Experts of a small language model: 48 experts in each of 10 layers, a sigmoid router.
Below are experts of layer 7 (counted from 0) of a mixture-of-experts language model. Rows are named router (the router's row for the expert), gate (a neuron's input weights, with its number), up (a neuron's input weights, with its number), down (a neuron's output weights, with its number) and show model dimensions 0-127. Each number is 128 + 24 x the weight over its row's rms, rounded and kept within 0 to 255. Numbers have three digits each.
Before each expert's rows: "gets" lists some tokens that make up at least twice as much of what it gets as of all text. This comes from a sample of Wikipedia text that the model never trained on. Tokens count by the router's weight.

# expert 21
gets: ":", " |", "-", " -", "|", " –"
router:141111122141137135098132114102128151118132153115135117082117105127074172113091128136149166115129089122132076122184076103102118132080157131108139116114124123157136133117108171162121116146118085134111125143147113153170146143133116136139132173091066126118131129112152126113161128122105166102119099164122125110166123111106154130145139148136115087103163107128121100172123150152122122063126
gate0:100161121163144138117150137085140075109154067091124139145123116138129151117108122104174117102109121150135134073168056128103101145130172116109139138118145148142147115132131139109141152137131098130106145107087121094150142159129116135140096174101120117141143102158174112089153152096103103125127078097131111097118117151131121114109093101084105141130159098120116120142121156133155109138122
up0:119122133151101147121132158123144085140147128140181148142186151147128132144100124123141141122142170181080133145172170130134152161111156184119143110120091147124147064134101132103128130152148132114117119118143123110125149135132074120120137103152109153119151147154153149095125100131124191138125132114118178156162095091114157127153111137140111170123126151103129085102111140108098129141142
down0:094126137152079119119156123139120092100126086134167157108115133103130127106148151156130122109125107111130092143108131127162124139146113136162114135113181113118164126077126103142112165170137115136141098184148130071111135204145124136103092116154110100091125108127130086145167132129144090151087138160143137117125102149140107109150127111125104114133150084140108097119121086110145154122156
gate1:120099140109113105114129126102130136120141156128151146089119119154122130137105123144155121130133116119170133078148096164083150169089124095108139077139137131134144106156112141128131092105115131069137141163094123107130109118134123101098150137176142119158112126098109138199172110093087143129099122106132104126103126121124120146133130098133173108082121127094088158151107110185110155151139
up1:156107110177141134117141068096165160139130137143128110117112124114110151149118078133156133081140074108142108120092120151093141106127102098126140066153168139132134153122081155120126114120099114095142152102123139139118112103088148188131094114137126163179138116088123133132154153122095130143126156131126121143145112086094116101105125131119140079097110106131115127123100127094125146124159
down1:131117110174163139113135128146131081149086085121200131105119114163155101128160089090117096113110130126128133140139115128092128099118128144130171122107158160073109093132119159121122131137099116094150144118163146105117127133124115128152083128136132115137149098151126166156114127113152117123117177140111115135109093133097130134191120110114116172140100111141168141168148162149145102122171

# expert 16
gets: "|", "-", " |", ";", " •", ":"
router:140110111128093152134140099084129166117175130137129117117112133146088148101120130142173112123126138129117123123153095143125163119159113113132123106174169098123088132141132118132112097147125139165135149137142111152189153089148124104170177100131115161139095111127123085119170176113099183097131126127141128108128096143131131148075152167142087117114157166091147102123113136114123155106135
gate0:167107149111120109113094112128103145127091100102134121129106160147159162097160152139167131125140101160161112123113118131112111159150152132133173139135084142127120129104124106117097128135134166137137128102164129102093171086145141110155165157104150113106133142142173141139134125105161126106146098116170129084140163120115122117078142097132171170187105128166106094115131127140167121091119
up0:156076123089112148104122119109103086114122114119098146121117130139133116123130174154120133154093108081127116117131117151085128082113133143107127086108143125109089146153109164176135165106133115161153134141112100125117117102143126130115098103140137146128104179140082100110190111110111121159138112105110082095133141188129131152120149121158133100106107119146121148090102133076120127095143
down0:125150073128118129166094112146098090177127142105161130092176127145090107116145115121115101138097107134142100150138150137135095116105127144137120115129154133140147158130151137150143147146126137136115112092129131135121175137147189118126131104156111122114138080080149124125120124119137197127132105105173121153206165130164127127149149129116088100140181101139092119150124133105124124130128
gate1:115142107098148150097148097140153161162140141135149139163131111118114180136131109104080131131135080095132106128088081143137122159124128143098121149142147167154154113151110152124157110112120086127160117121139120132129167141102126127106126103167117141130100117139154142111125103174054129106121132097094124149124169085097147135124128138133117121154134127179169106175099161139092135092119
up1:171132135126142121089151138143109116158127148151132124136106137110146126125102146114101128101122097140115123168118134193140151138130154134160117147082114079130147116162133080146147103093133132131131087159132091144134157151132096141157175122137092135167109142149140143160118135118115124110146154087173143090138127084120116080153127096111164101082145151144152108121153157103156090121086
down1:200149176118121123096107132155117105122094171144134146139123137115125143107097127103168107150128120090137108131134134159121119144109149138084152128143109138162151110119163114125146143128116083172121087134125131161124136152122141159112134127121136120130121190117106110146116131104142125163096114089151139149115091166162147128144145146116138128152093077135128160108157071099064143144159

# expert 1
gets: "-", " \"", " (", " un", " res", "/"
router:165199093142131100122134124107107130103149093102109114140138119112128146152099128119150142090172094129151116143152100131115092123093155168140123087118134093113151128121132164151144066149121096136104161120103095143158178120133179146122140102143094151096100118110129115117165133101102120116111116127111105091164121163119099158142159149133116086141154140091136119167123153136117121125140
gate0:149140097126169129155134102139140128136107127145142135152144107163117104136151107102149115148123147133096147086111134189125188113104132102117166151109155120147133171164127141138124098112106133128116122113144088149090108128133172162129148174130114158131148120137068071131144175156086117168101116157142124119187125160142134141094151143118136136130121150141118154125131150118095130120179
up0:146114108164095110177094097123163122061135129119129106130122112133121135114117147109117099061148095144130124131118073132115151133148157150173156138127147102111107149132095160125145147093121161147126099100160101083103145157116135131126132105147109140138157154110102124110104084134071146159091125126140101129132118181136127120107112166142104119138150152120118125084086125131144100129164
down0:143158159095128098170135087084152139124123126128141113159119140139101094166145151112132184136105153132107124101126105113161075130142124168158112178092122142174157113164123152117144168094168135123130147108160113116097118148169184118116139159113109130142158134108116078102112143108124121116087117105105119098125127110133121122150135151143156149130148124108138164139118150144169169132111
gate1:141151116124133152145157104092147102189144133110111144122151080137170114123155114086193146120118135132123165117137092157090139118113135164133167110132131103117175111109143127155101153149167110114134155170117104129151156104144137113093142147124096183136109161155118151125086146149139148131069108114122125096111100140168132134096165164148135116139147135119120168138114111151136139114124
up1:142128117074087127111115158184118156156089148108131122136135190153112122107128104101100173140101123110110122113104120121115060112146119143113092148146111123104119144074144114140180093128104150143106132156134126120163130088090147171099112117095122157147113120120132146141159157149117164150083134116145154128144098119109121121141146107133164145117138131131127136124139138117112194160113
down1:138182089141098151148119117070104119200076113137163146119116104139108161138116130100124117131136113133133115144098123117149143145120121123128134117169168120082156144122146153136125124111179102096156102090125150115144115129167140108099167160136146131132107121103153116134135109143175127141120130165143111154133091131152091122138147095169150114144166139111122154116122117116163096192118